Experts of a small language model: 11 layers, a softmax router.
Below are experts of layer 8 (counted from 0) of a mixture-of-experts language model. Rows are named router (the router's row for the expert), up (a neuron's input weights, with its number) and show model dimensions 0-95. Each number is 500 + 50 x the weight over its row's rms, rounded and kept within 0 to 999. Numbers have three digits each.
After each expert's rows: a language model's description of what the expert responds to. This comes from a sample of Wikipedia text that the model never trained on.

# expert 5
router:471411442417468516499463465368487533529597570404535477554507576529335529493444523543493515465570425495510557481489457501551519547532439588490504539576510451406484467461539501428436429558568502502545452488463612505467502507532474583499450497434494535515554423554505488515489544504477556465
up0:432523542494567538540542503479452545501517558387480555473465531517478554615448495523473409562530496504493544425509502572375531498410471438404470447467628504429521577441547538505548464535509393487432445507476583483405458447452514460543431437454419553497537451504542557512563511647483456571
up1:491482418470519504430561399506403495493528473537462478466506433528509492457489542468429531568530551423495617464559493508576577530432475429550497498490560540492522522553502524444483490589515538477418548536519522509560558545517521461480413535489574542465442457500454480553470554466519473464
up2:552405487480545467571405439447442521501520526544617474497567555488501411549545547592440522482474475483527489499549518456461538427565507428367435454540475505519604447570573510450378514409526461492471445486516593548403484466524538480460444491457500462541439470524475576490525584522508570494
Directional and geographic words in place names and addresses, such as South Carolina, West Jefferson, Avenue, River, Lake, Mount.

# expert 15
router:429460482562566450557447552380568578439572514421575452571465458520567547541463484543500409537513453482429436492510534515474458472529456582470552490452494529433567486568557561589528543503491495419476554566473501556568612590545555515500487509532471469478519518446521481479451500552502457543
up2:486504549464466428408517530394542417555516576479504499453472409527566531489469498533433505419508470541502603467469531603537503544563553464578419528540423469513456489510534515541444510466520549494444568555527519510521567507571466574451448465440618546509514487490445556526503565435565383527
up3:486430460489496514533518534547449426476474544544480489425538430490455526442532427426446516470480527448482485559498550520461526572442505554543596549444511510497498589548490499548547456505704485548426564550508603543480550545538414582522471563557513491425471503496439602469454452539509506465
up4:521560521491454580544497524536453456543547548430333555515513544606478563504557483481444496485500415450535501502523562556504502434571487452438587517481466451540540520439499429404378544583531569465416534538499580502531542494527508471479477544484448589545569486410548497522481557454496486421
Number words and numerals that count things or give scores, such as two, several, many, 50 goals, 60-second, 3-0.

# expert 29
router:461457486535473520480487450458478470499558413486465493530467477466450518457481516490575544523542435425447545470433515505572450527502561527453505457518511406509485513577529515443487478563429427518530430548530613522578538564496585436418487495563464516468499564531694507558516541462535510476
up2:643434548406472375471571498453535503502430492565532561529542538539509487538475393547543462424496486463497510475511566470449506486392418502361480474450579476650566508521484485428487550440480414616382500475497469523459484538559475500536504478488500488558490465532500547512569551504522491474
up3:495469510503545488451461528439568505511533463535478598418504508537508521519441604479486534486461508593572485492504477494495527380460613595527452548589504533447489589492500545479514545510493462581523444467465472417572455453471547510485509484489577546575533489472586495415584431487579479477
up4:548570477449483502483480489564538437449509531520581540488438409580545598534508430514479450507608490567564463462579510465527565458527509514472641582458532489514554537513519533457632542492538594509522489570513566531515512481539547716538556476602455504495508558453472477470571410492471479564
The article the and similar determiners like its, their, new, entire, mostly after prepositions such as of, in, at.

# expert 16
router:526500518497466526475509533437507484456524541426543565505420547518374498518536476527550494408443504475455564479453529556556509500550515506545472432512529700427450477441486476525465463502509501460552484521494360557515570503473505462545467505621505499529418512567478460564414525495515477474
up2:467397478435417449528603583501494478535448475541447493464518560459505442523555627505579527495494490452489525468384507556501501545465482361488495454489478502479424392536500411570519320568449470514601519511544497536567533385433443488546425485587508510471497538407477538529507476479533507505
up3:447432521589513426528604507562490538455536496552473545487465493585493449511474509449501529484428437508495523503542492549489578460485476476464428527503588458533569540533468500360469483567440424496472485508546537513438409495526479413471455576539463549496509533490555481421525521552557441481
up4:521473488554556454422431424475600587502477401516586547506554544466525437491427543404358493461539528614523487504552532562475444561546498486496442386496540548489542536433478596427439545393449570560452500536482489453515369554479549486571460450523531468476516495504460525435543515511516392501
Given names before surnames in credits, sports results and news, such as Robert, John, Alex, Stephen, plus initials like W.

# expert 13
router:476483560464487567525532453558522398622602529466443470430481472538387559376451588516500427475555499529485560510530537540409522503501530559519518507513465487486488464496625534559439431484457568515488552465536554463478417472495534471572498539417554470484481468515470552468538503535605565452
up46:406498490534534488600517545532422530577523480501491498502501469473451500648541562525428565489527559455449493511410451554467525433484512518466494460523539469373515513412366464499521533508514564533452574564543511428460540534540592501434491542500532530456514464417484560476499430513517532465
up47:451495570575473549570546538454537488602526543476493493434514513491518470431490543456472442525518516459446464488454499530555498506469496453471485472514522500514508569434419454425459554541422441602533550650519581557511471525482596580538450484436486540464450544391540430617536514502506433501
up48:464505477554477450499505579489475564481492480527544509507477447517497540582502475498529452453409524467462459518456484542341473549456464529538528470516594511550574531538510504509466514441550439484498469545491580440541514416502569547481499404509488441444540565443378543521496437436546497488
Word pieces and nouns in engineering, vehicles, fuels and biology, such as turb(o), par(atro)opers, gas, oil, coal, cargo, crust(ace)ans.

# expert 24
router:405499519460543536542468430604598487458410457516556465486522458479546611495548561526506499519522567441522365548462481377500513451547547503497543548583512539519510492492510479452508470545480384538503492540454491512504438578462457479459613555517541470440554480541453513505524480524547497488
up9:553579471525499545576528569536494526532503480491468512462552491410536508445553440445575579452591597478420525481589539544492431463462532392498555567544499494573515441402600492485496488525523566510454513528501555539432521440507447452531484429620496424493586492461450497536548454611449531524
up10:470470569516447485557529588487390537523519512515539560535545546443537561536599526447457477450534486366483466509496523498542475506507542449463460467511480571462513438522504528547429390511531463476526491487545470517429556507446560500516452497428583482551524511483450579482462480477512449515
up11:561480473449543490445463371474469531518382508534547440467409466540600511462562555578477523451576433434411473471472519535486560461481550531470457442533536613467544619503501511486503525479555444546513519493504565562525492557418616428500513474547468520519468559420515471538537507464532614504
Field labels and line breaks in infobox-style lists, such as Genus, Coordinates, Website, Binomial name, Born, Directed by.

# expert 4
router:483542539471514456555539588455555521582397463527423564496513610523571517538518454492540536491471550548489518555478563405432505550529491511526511529541494462428459503430444541521540486522454558453496408445511478431535554430542475563389559503459441552557444483549568569602484470568542462548
up9:558511448504549425473428497495558556564455504499523461489426504515513434484604570506501515484512465557511548540549533526459558484470495449598373544492569476428455490490407588504501557503450494479476468509526540531459372472503426510398650510540472598411466618480493496505552495402509525574
up10:580546515557519549441428577482538498465537517562469470400453530503496585492404502506539462474626559412487435433569425515389420480472538499451476457467541522560482467473534518526500485523494534476549471423528465462339525524508443518479578484522548438452505471595446520490477516369511600490
up11:482491509486442528531470487494474382478463402500390467576498502480462539516546564541624529573584477585495413485452471520530436537461445532631534515430519496523564583553504508542547506428475466461423505380595546623419556531472531431533441506565521507583505411523517451467508506590544509542
Pipes in numeric tables of percentages and statistics, opening == or === of headings like See also, and census-style was.

# expert 6
router:569479433385449556501572463491577597511532502428456436476531541533393477447440521564456478500525490527570507588564461486384472560416499488483507511514505462473497560412555567571495527469572460581582436470504511411494496519533389537503474464515484529468448439493444521460510528487558590533
up0:557479478529572485494524538518557526605483528592490489447407489631540528436519521502616536453482524497490472539526541538496559526402523484507490351485495440514482488429550467553526554533492470534490394539519558503468539402557483534451479444399473498475452505555499532613489528551474470599
up1:476469425476520581555533445519493420543491437592476510508444496500462475529543501422476482382519410525501460498529456450455482462465505448518541443588431431450528538533440456512464539470517590444587536584586486409504564441594419462480466599404436450500413534489475578513534479458533490510
up2:517405511446501450438456419491487507458439501475509559470541494544462486483443530475574582493474399422461535434444473419641578467455517471464537465457583490557441613470464444492534452438483480534433564517452619463470466533545481443566472439512351543526442530478534518571511411394464603514
Capitalized words inside names of parties, awards, festivals and legislatures, such as Democratic, Conservative, Film, Award, Representatives.

# expert 7
router:571520494434480547516488515529480493490592553485386489470496499603485442482502451507564499575429551441572539435476482521515532444541632522502640478544519520537549505475530480481534543546429571521465473497522516495437489569517486467433577427558446516507553560542489443436530459446459471582
up0:458464446442504567551490576581451540559470351484489561563456538490564510547542531554550493525423486497489471438586426486482517576465563454492473475533437463557501451496457496435553502462417537443495566492515483503525532469429454520520536494455499520458462490506482474430480469509501394480
up1:446508553464601552493446440541471511468541533539499582459473464418389493530477548512424548500435504496367522510517505498454560495439516522576518493497555538556530464499385381557548552452404517558447515568511587524601600409497546576571494501541495509507470534514536435446509477553566553343
up2:517487501576491486505551498431485530578526463503491485551469518497485487500505548590582472506414406490535446522486586490469483535545491555465487543616482477506457485527433475570509509532525432505490553368411468567460429505592452496489565575451618507576511450466425536452441475531575568520
Commas after nouns and names in running text, lists and number thousands separators, including quote-comma forms like ", and ),.

# expert 3
router:464422492518481507529506540598462395494444487511527454448499439517557473472496500457493463435472410519473494504517472523628506434492549517531445478415459448615460491533516522426468504532473455506465539528456568492583492376474443506485417529564446477530474533383430400551549564419487521499
up2:504484470542437478483447436455470489470521534524454481473407526605541479578438528466513521544559421519422489506507484482575493418452467601495575475460508481558495515440561602542495485466481541544505547481405511523541491502573570492561427462517485462554542435457462446467509433529474498462
up3:500461530491543507415503526373611509439472639492511549505514569577562431516492434497442478368549519497460511471515625441512386515459489525543513523518472479525517486444475561510556529502514447448516538480506524545420499531578484486475436461497469584530541536444527518523524372505460583546
up4:535480556498415492542506523472557478431458468439504578468474513517461581453487459501396516443527558454502551430477461486494530517562524583397450515443414559480492522392478494568637572558444484498490558605433496461494408578586488563526431496513454451443449538458525494473541448504466537628
Line breaks ending table rows or preceding new rows and section headings, especially in election, results and filmography tables.

# expert 20
router:455528485495571479518450442601485526507484498531486453358475527458611458568444431471539522448540415433434474520423552436575536484367429470531524481503490480482460543456486489366511457487504553459544483569517527484482454437440519494430516464481483491417420496445506565539522474571483512499
up4:551541563445544547365475452589543690491505483550466414452464415492472488491477499617504512420512442551486494537497506489480548500452478469515535534456501491588426519403523496504450480521501563554581500505588634358451394509490443519614518538572452525529512529429441522550564493496510472538
up5:475483481471520401476401510498474494523462537517561488480401471434524485542542572520511420445416530467450575496489411469486493460525619569576452446422532487495567452446420480554516494534601412476438526538418533470573564528498519497426569433504527457578473481458460466556557659587458559558
up6:464570445492515518434502403480555442432535485608496440542507420442483499554483529533492494550512522501463454431547536631561442454431580513498491514526508559566462614572432481440487501405480510501458456546535581574455485448463452504528573449473508495525509440578412556520493507525499424514
The word to before infinitive verbs and purpose clauses, plus for, by, after and modals like would, could, will.

# expert 9
router:438415487537582465512447453531493488499480484401528511518559523508574540618539487488506486498537464469443562476483506437533494489430564547398497421441485523480543525540464547421451526561444424528438548507483577527481484565473570448432519416650484510435521583598567533552483529512474528487
up4:488522568467581460486498459491518430484506522535547489500543525524574450634408472477525451459540436493555506538514453527570519444444485537461555444517534462494535540471520520500550553471514522535370584487541504438511575454494521542565563527483513441654472437504506508510552407492439518465
up5:532418461509463525556520511546483432423454505465460493476544516456445526470553561533596458489400499532470507470473594514502497519495526558564433523545497573454571495458557500581490563486420503533577501602434420451526665512439486441542402546489570508530430454439577541537477498459518479451
up6:501482516463531491452491509487553406590470427490476488514585477488469521462496450443455459576494490446564598541470509479559455533439510491486522501508531519456460522564500516562588520473620435474466500575486509508440554573530511479580465430447472498479506515556480518465403471543491532558
Prepositions opening locative, temporal or descriptive phrases, mostly in, at, of, on, during, often sentence-initial In or During.

# expert 8
router:583463514507528564387471490426506461522562535526457603435437535521437556464518532412528591571458535500521455557500540556491420508446446450531577543567519485442526544529563509500577578564532439424479508534383469528532580540460532397494441569588561483489552497575498493557388523407544526497
up9:514480515511561466541492466492521564435526477523442573528573523476554497538473545521434501540503452501503442497515509378535611475553465457597528466505482443457519549563568496509498556445504542443452509473403495517587469521562402457602471566452442514488490424473446475480405555423561521463
up10:566545499564421541537320525495503498516527603490525521493492386502563570463531481517439595493514469542496528468528454586451489495500580517450478472499574490496465478645571386479472551578521545467551488475512533432552502457551547443635545482537422474533521517482576523512542501528487526595
up11:459561494462486460584476548538458511423384461425508549490429498616449467455557439436475544563377489559488535458495537590509539466535526516549594513561483468539490525474448519511509466497579519545467523515473540508610517469480561441533533491468495509440517452466504495484393456447417522613
Words after a/an/is in opening definitions of people or events, like professional, American, former, footballer, mostly the article a itself.

# expert 31
router:467565449483490478486480561548491569448498613449587521523477504462604480610458416522507512460500592420571536473506410616496498571541411452466442390443489470546520526522490559484495418487358574501469495396507496411564574438452509573538551479548524433440489518422499463435545601476516500475
up2:486516460428500572512534494451511581466526475507559560508495506522461499480553546501511505420590473431444497413479540528471398531455552491554368402547506508531530439509413554604520549479490546469517464490529497488485443434598559533546553474451417520461465597497544486522511530542503426504
up3:512546498530516475477521520462585512518540590482512450551534406456459494520477503552440475520515534548470450547474516550517579443457462438575506593501550450497420524436487477501410527479422541546476484508400447533448518563534516442456426501511536476621448472501456426577488522521472529589
up4:539443468492498491514486565491506565528440521561445554452557500448486529577469518546552512548593452519581518642525568523530397470516520598519448482530548450454446433526539483558570504484459501549483523546551509408441489520525530446494417594597540553484402512551506436562441511459540537563
En dashes and hyphens in scores, season ranges and compound places, plus country codes and months in sports results, such as 3–0, GER.

# expert 0
router:465521537453484473541536524464458560493597517452529502536466508470428465547599505454422593533451528535470498494569486525474589519523466549508466561482546516414568466509558545492475454463521575463473474548456443504513571540499446418434533504464550404512538569556527360456423452568361512463
up13:441435460445494526515547474495526579429481480444552445442443383470599563498576570475537595489555558594551555455474495547504508504470553377563509405454535467408501562485407508460445433504523469539517555494563463494544486488518507490473509471526493523468466482459497496481473523566512531487
up14:515533511496513469580425629473468541601464466466482428555567533487465496470522426446541525448516552476413499477464456469508452515500504417499399409530484438513465463459423519455448417446492510504488588578490480497518505521573539501502490528589459466617505517525566530556461538399467558510
up15:476436563568648507361487432535497541472574459557516460560528465498543534422520524503471563465533408539512613604497469519507539463534443555422472521490571479427474539611468617539501465513433525460463506503502480523464494474516542470424433443478526535431367530465470481501579454521554500447
Digits after decimal points or colons and percent signs in tables and statistics, such as 0.3%, 2:14.46, 43.8.

# expert 11
router:411522535564456554577542426502462497459536457509476565603402399481462471464569479461509456517550547505509501475536522574385477434538534465487521532443538491432533441615499517470491528446495533503504533574497510463499498517575418487531621559559524489416575509499567589555450467586520506494
up2:555555534553594464520445536423480486457474540455508497482541520414552443502495579527527531551484464506616538420568488507539499585544449487539494514501507340523550510560520410459573532382503466464521484468572501485505542505450532467439501455440497439489434466501407421426549542490559544502
up3:449488494502488506482478522552482536534494589504461505437483461352588472471541569509478543590556441466573524487570514494505457470617503453484486451401582513596498440625441511510547539506384478584561502447570441511617504335507515557432497467523480477551477522466482472575609556424507447506
up4:574400549464579532462546470456514463579559441489489511448605437553517415485505498530551500495518507486489547481453477535475474480488551454430443542446494600498515459505435545526488454548546490550469425471506572469602422398601472472626508567474473471539403437487464455541403509518532499455
Four-digit years in tables, lists, date ranges and prose dates, such as 2010, 2024, 1930, often between pipes or dashes.

# expert 23
router:529530450516478490511450453450455536478573509528515631503437580467429443451489578487503482464504539519536484535461448517497486514569595518502440533550547528502454517494568545546496525521460460464520499466466410445523496508583581599641475488411567482488507453538467528466484497546492496517
up9:496457529507509450498534564543519475595554459640474501482535490476529410512516573487592479568521514573468538508477520496516498393423527502523455475488476380529494474500473375505557561492485532463523525512514537513403532493481478438490618426407498432497560500434482457500573481459581428464
up10:599471477496496503540435494558479518472499515491482389506484477558533551525443346439425504471549506473497476549442473680478418478364440431525528474547465496425506565465475445486545478532535568520502625505476477528542559572434528455413433488553544450519547477539445558511565489445473532467
up11:522480435589508547414546579483550503567509526473432543568530429631518509532531546423563511516523468497404438396536561431493484390479546349559520498395497492580476497545566445412451497486530469573502480437563467557617489489506513480517510507469526535444531508509537473533460463489512572466
Subject pronouns starting clauses, such as he, she, it, they, who, which, usually right after a period or comma.

# expert 14
router:434530514399539464486446551528446507562488504453498501467403480488509442483565536630456456493407444496481430506474502519414459482609599541420447570521525435441432558532470479594520498496510508601491586478481490485444459485549512547494561524357574467551522402424470459500553408570501541580
up4:564593537458521403500530506376476443543548443464486499546480543470481563558518629521471431403568553514459468557506535562549420554469574508527493569588566393467524519447558470555449478579450503513529460606497545512507580560552539424492446499505521468510446405506547502528583491481511449550
up5:535515477443577473497421616615477485446524459512492430469553581472492475498461451557436481473547484455575418481515508488519439529485485410501506498534495543591597441602412498458477517478451415554520577482503409567475477508587414540488539586506472519546579497535518458565582507553460552463
up6:491509593419500515429496533432452460453520564482466469425519378508477491479458476527456535487548541439516556564451450480502440439536548469549448492582545433594506506433516581589540534551480606479520411491458571473509510525556521571520479563509495533564450415529608465542441450514516504431
Single capital letters or short pieces starting foreign or unusual proper names, such as I in Iwo Jima, Al-, S, P, E.

# expert 10
router:488542475413503493475472484431468472448463501589508497466521579522570527535450480426545495502506546450525480523524515488646424483523548475460561386540486405571522513429376508516534483446557505461442463482505468520461513501467523553510537620520494406576545519522596433449435451594625452598
up6:521488594438462427374542487488480430483543463508486394477484508524492509400477538456443435530516510545486534447437637402579518551594446440514504555530434423441523481494460518489485515502522431498461521534524523578478475472533490454499444459565505515537511513471366482526562497527378434538
up7:516527479581530514517486517568513480466490515509506511325554551460573467515437522450408430467567436484496422504460536538570491546445464481408561503499508584569537531504359485467481505416483488541450548487506511481545484477515487466497512475450521551552605595403486588513619463433418476430
up8:510491495587495454449550473516469549570541446450512438513510379451496449545555545516529500477536486517530470485524456395482456506530457490470538542494516547505447447467542390397565569502469532460464548547536465541544434510562437567589518546553467515402406534581405476493463506419437441453
Pipes at the start of table rows and after rank numbers, plus connective words such as as, and, than, because, titled.

# expert 18
router:532519452454447464427540540517388474522558478415514590500451544529495419478430497587531502490484522501570536474507519535631560502514415527436561598537443491522497468500506506470450540461456588609436474504529470544565509528448453541454538444561490468499554564485370519368606402506494423558
up0:554545521601583437377498507506459476487459435531500382481424477567403569512511562442532500473470427526416488486465438531570518546481527516498503444503533517523489615452534395429464456480436446532514489445575483474574552539434562523444529459540533405568444384497566444529499591546465544441
up1:509481457521541537420425519479498542562497638533419550528536439482522495434518460531500574498552475435552494523527518501481534484427523551507484529481403556528448566543497491556549571511444461473533572449498592597523545524518494528446526532450453443536400488420425567536587506517539492471
up2:548467495522508518432565622490482476497464540552557468477502469459477470585481468485427501471457499459596449471481538540447398503514497429490416528396514491567578464541505464557592536625502476448539598568498525461625493431462522505451526509529484515580504530521533549587496430381513462495
Periods and semicolons ending sentences or list items, including semicolons separating track codes or entries, such as POC; and 1910.

# expert 2
router:516593521624493532512517520424509528528551486528548625614422529492481547475473511533481502494450614543492500564549492437472450513544433544533475498561461453398551499569522504495520518486536524534515491529441452493486519482464576534582565612511511467532476513567472551444459498626585531542
up0:496474522446520593538511563437510525524488521515533523532546499570487489449495514499477442514473407467565484530473475480594540478476576493498490486421441602449546672434439522459520412436690459416534499460487498555406535442467545538483517490460600522544467470416554476491502523535423505585
up1:568447489528482547585546487580514510521427521469435496480499362455470476432413485512433512516465463600562580561538418548544444554542508407557456513536475503595525482580487530650522476430523535470594396475525488496567455503539498447459478440524499480450562558446488439513545504473596519501
up2:623472424486441456506529479548469507413504573589480526494542483511563532474551419520468513457522493499547418458535605420484515436587546539483480451464563571515479477438470539497524472482443534449513473499465565481422500484526519465429335530478448471549562607540496539492508496506547543497
First pieces of split words, especially negative prefixes like uns-, un-, mis-, rep-, plus hyphens and table pipes in name and taxonomy lists.

# expert 30
router:531494493450491531490501476488487461522493474518402361413532539451490478466462544507493536551535500583553505497501490549426456520418606500445457679490556539594497581479482450473569515497511475511539475544535462502424492589526438477514467512441454504484509496489418533517485513453493483488
up9:535469557544557502435465473538528553483519491547539462522416509529517532596515483543532495460487505437538565547450535591406395571563508461478460582544619441485480500466536503427554504472466532579496509460508555490622368432567484436451445532472435450416541459398472517452462531484487439547
up10:569459519490482507407550452513422607521438498447522455551510493572494411543483491473511526605593523511479624480465554393531512578472478463500466504511548582549470500517547436530521503402545432493555503440517587464497488529521453479539467504542528456491475477511470537512524505522553461557
up11:425546489500535507501561522493549521484464472568505506443546439516528458498484540483401569527544514537535530588597492519548602492506406522455470580532504455467543547560461509519560491546516634450470405574397556549408522435544496537560506502522530449472497504540525478457490417535541440480
Plural or abstract nouns ending noun phrases, such as areas, events, songs, victories, role, expertise, often followed by of or punctuation.

# expert 27
router:546496495544439517556490499517449459498562493512458561589518512479581534407419416480500444427361570547477454497479434512528560585521528485526489511438521547500439562463494491491434490499430513544557499560536574521504466507415514521499444546565497571579578505560535565535429540549422468472
up0:441478553540473531531540430537492539527542522532502392437442580485551548506442482412501551514448428415503537530583516566473529515471571456479445509492384448598540461498439496498461584536572550452505562453542471470540428498421511542553476535460481482528480504539491406523577528492495511528
up1:420521532553519452479438439519494565515532447551453443464503506476392526477550557544534590450555599480466483449446447417478500431446593518522522553572513551552462473491487576537446462607512531490622482602525433441501467545474507401527513604536500541520520456483470487526508557523519510571
up2:507512538428391448519536467411568511516529484524556472454511506400485470474528482465524403508547520550440451448527463481543518450505524498506431488466527540501479472424596535416459474522472487491558519512405584411542541560483506435470395494563465551513455466542515494519429492517543442497
Opening pieces of longer words, possessives and apostrophes, such as par in paralysis, typef, liv, and his, their, 's.

# expert 21
router:412496479478521550506510500545596537463449441504480609517559353548546504516488524497496527551536495460496473506585547526490559517464507510439482444558507460491510383508461456571566547504458523561472622490578553538539385430532448547664356475478503524521477461500558528455620529538627513527
up52:558468500491546441442511520595547432537584426533532518430499456554539527517490531531485521541486488581474514434523477444492483486564602426431509449513497408563510486470468540585531451570554441526428434467452418526417528523562495498426581606496486469499492506438578534422495507489574553488
up53:480523552466502441490538475436458528404569518517515552431467509630468395544503446461520491405439463461479490472476490591446520417485506489503450502537542564460543515530531491410499424550525542515553491521535343528478525559491490456483493520572454504609460500585484470473496567479476436410
up54:473475512451502509471435477467523603599486578487483497481578482379575540554498538570557432567472481446465505502498534539556573542456584439449532457459444408481571535561497532466478474493382490517448530464441511412561515508532500438569419505447533475539468466409506569543528496551456532490
First word-piece of a capitalized surname or proper name split into pieces, such as Bl in Blaney, Mer, Mar, Jav.

# expert 28
router:502526505540432536486558490444452509529457460594422449498537532480506448500552569478451504555499484452490489524541445490489495557618564496627540587545509530507428499565519439496539500404591449506490499467450450468652506560473497521627483513421460544488543444455578524437397487438514422524
up2:483581502461531474543459482533549378508486589534482465484410510416534484408441578514421519487484467453574530470505450642505460473569514505398501454440450473496538526516499481448487536447401490508590523499425396547533595463544477470505549475477534526461391535539527482482606509485528523493
up3:491499499504478484555503453517512430491410477477573433553492474550501482614467387527446515556448539437530448446418474597588502454476550474386511613531409439564584560541570410444445528440570495544569440457503496509541463422456474413546569436545480468536481614459454466559580519467586414502
up4:486508499443499513502511533515489532568508505435527504552434511514438502595558546506448451392527505561506533445555453449501471579577497513435566494518531527560557514499516524459535510438453530520388471526583417533436487485474477464495485606517601609598513534504511581529517520482461416466
Opening parentheses in climate tables and text, and sports table abbreviations such as Pld, GF, GD, Pts, also cell codes like H.

# expert 25
router:439553467476493444537476476484529508509612580577499591495551487461514590429536515516479519552449509469605536578513503561435533506496515496551493522537510539534494523467473517474559521429549424426603424434501454528551470410503544521487603524523538451515491477408515537481455480582371576462
up46:572479453452559583643484510557465582627498503595498522496419533498512558506435484400480421585564402502480483459549523406420518468448510497494541513493554502494535466479511478439514499506516440561488481483559560465508470511534439445487437552458590532544534438372469501546538472477505510409
up47:518574375333485433507382532507467418539521498504484458532448484526545452504551508535497490555498493521411543474457486510464524452464543491554523526516361506535507555542499529442486522507489606535528459545496460566501555566511469444468524572530462527543462441482515511557562512447568572534
up48:424528491524576622469534496551511617483516497483509420540514492496543428452500536564493572531477459525614477542446454627487573503523528433526444437512497503564513507444506440500570500564453525499489517468468540468490614532479482406441493444518461486468512466501401536570509470522461522482
Word pieces inside Spanish, Portuguese and Slavic names of clubs, people and places, such as Herm-os-illo, Handanovič, São, Rio.

# expert 12
router:487538541621491576532604551526544527506494396524603492623472478605445505425502496478541489531532584456482541512449460504419504499425319475551556470463453531469456549511497545449461570540568555442483479505493514457414519470520521458487474504571418521518486562550476458444459552539534462550
up4:409559487559501509479451429624517418589557474453326526507460439496524550492506606501578441512567476493408461451555407547515488574424535532498441464554422460513477464498498462579468570510531500441504485483493544552482476454462554597489487497517511471506519550522526465483438536421539490473
up5:505564593413504466464565472514492514531517499517453546425551515463476380506603527561529424502469418429561577479496498514541529467531575456434411482479493428513421500483520450416487514639490518439442534486550436453509493496424523537471569451483513463469534583480459599487584551551449363507
up6:508479544522559569570443431602555486573466484514447384469467436550520496489523574533476432511543452455404533538513504501510482460413489460523491478552454425505563519554490469599427528505481407447480522528528408453429504452614421397502556560560544475523502474513482592545435536599487564440
Past-tense verbs and participles like graduated, led, starring, corrugated, plus and or with joining descriptive lists, often architecture descriptions.